Experts of a small language model: 8719 steps.
Below are experts of layer 9 (counted from 0) of a mixture-of-experts language model. Rows are named router (the router's row for the expert) and show model dimensions 0-31. Each number is 500 + 40 x the weight over its row's rms, rounded and kept within 0 to 999. Numbers have three digits each.
After each expert's rows: "mostly gets" lists some tokens that are sent to it at least half of the time. This comes from a sample of Wikipedia text that the model never trained on.

# expert 6
router:497496530543494491514493466524552509474510507563420502476482468506541514538505514415442453502430
mostly gets: " the", "°", "′", "The", " The", "197"

# expert 9
router:491551566522547562513488490557569478486440600561409503454527542486578514531510417457485485560421
mostly gets: " that", " which", "\"", " where", " who", " same"

# expert 4
router:378506518445450560455446520551479481510474538527447529502527496477545468521426526488533498518529
mostly gets: " York", " John", " James", " King", " son", " father"

# expert 1
router:409574443520529560524508469465554548508540520602503464489511498462569526516450480495488481538548
mostly gets: " to", " with", " after", " for", " between", " into"

# expert 8
router:465562427532491534461520441534523532510554539482406457423515588556555510557419490477475492568476
mostly gets: " and", " or", " as", " but", " he", " she"

# expert 7
router:447541505497567539460484514544516503460452526490448518492474472430503528536386509521522476494482
mostly gets: " century", " year", " However", " well", " day", " however"

# expert 5
router:490494445497477545511433519480479502485482531616515469511528471543532468585380485478511455541521
mostly gets: "š", "ó", " Bh", "idae", "ü", "í"

# expert 0
router:481527477481524575455505477501543519501489578552454468495504522469553511500478492458467475507512
mostly gets: " World", " Street", " School", " Cup", " rights", " Air"

# expert 3
router:500544461490501594468513509491517475502498524513468468499522514524552549513467470606476487543489
mostly gets: " Total", "See", " km", " Genus", " mi", "″N"

# expert 2
router:465501530471449539500505459473537504528451512545449438473504510472551482474460524511540444522498
mostly gets: "\n\n", "===", ".\n\n", "==", " =\n\n", "==\n"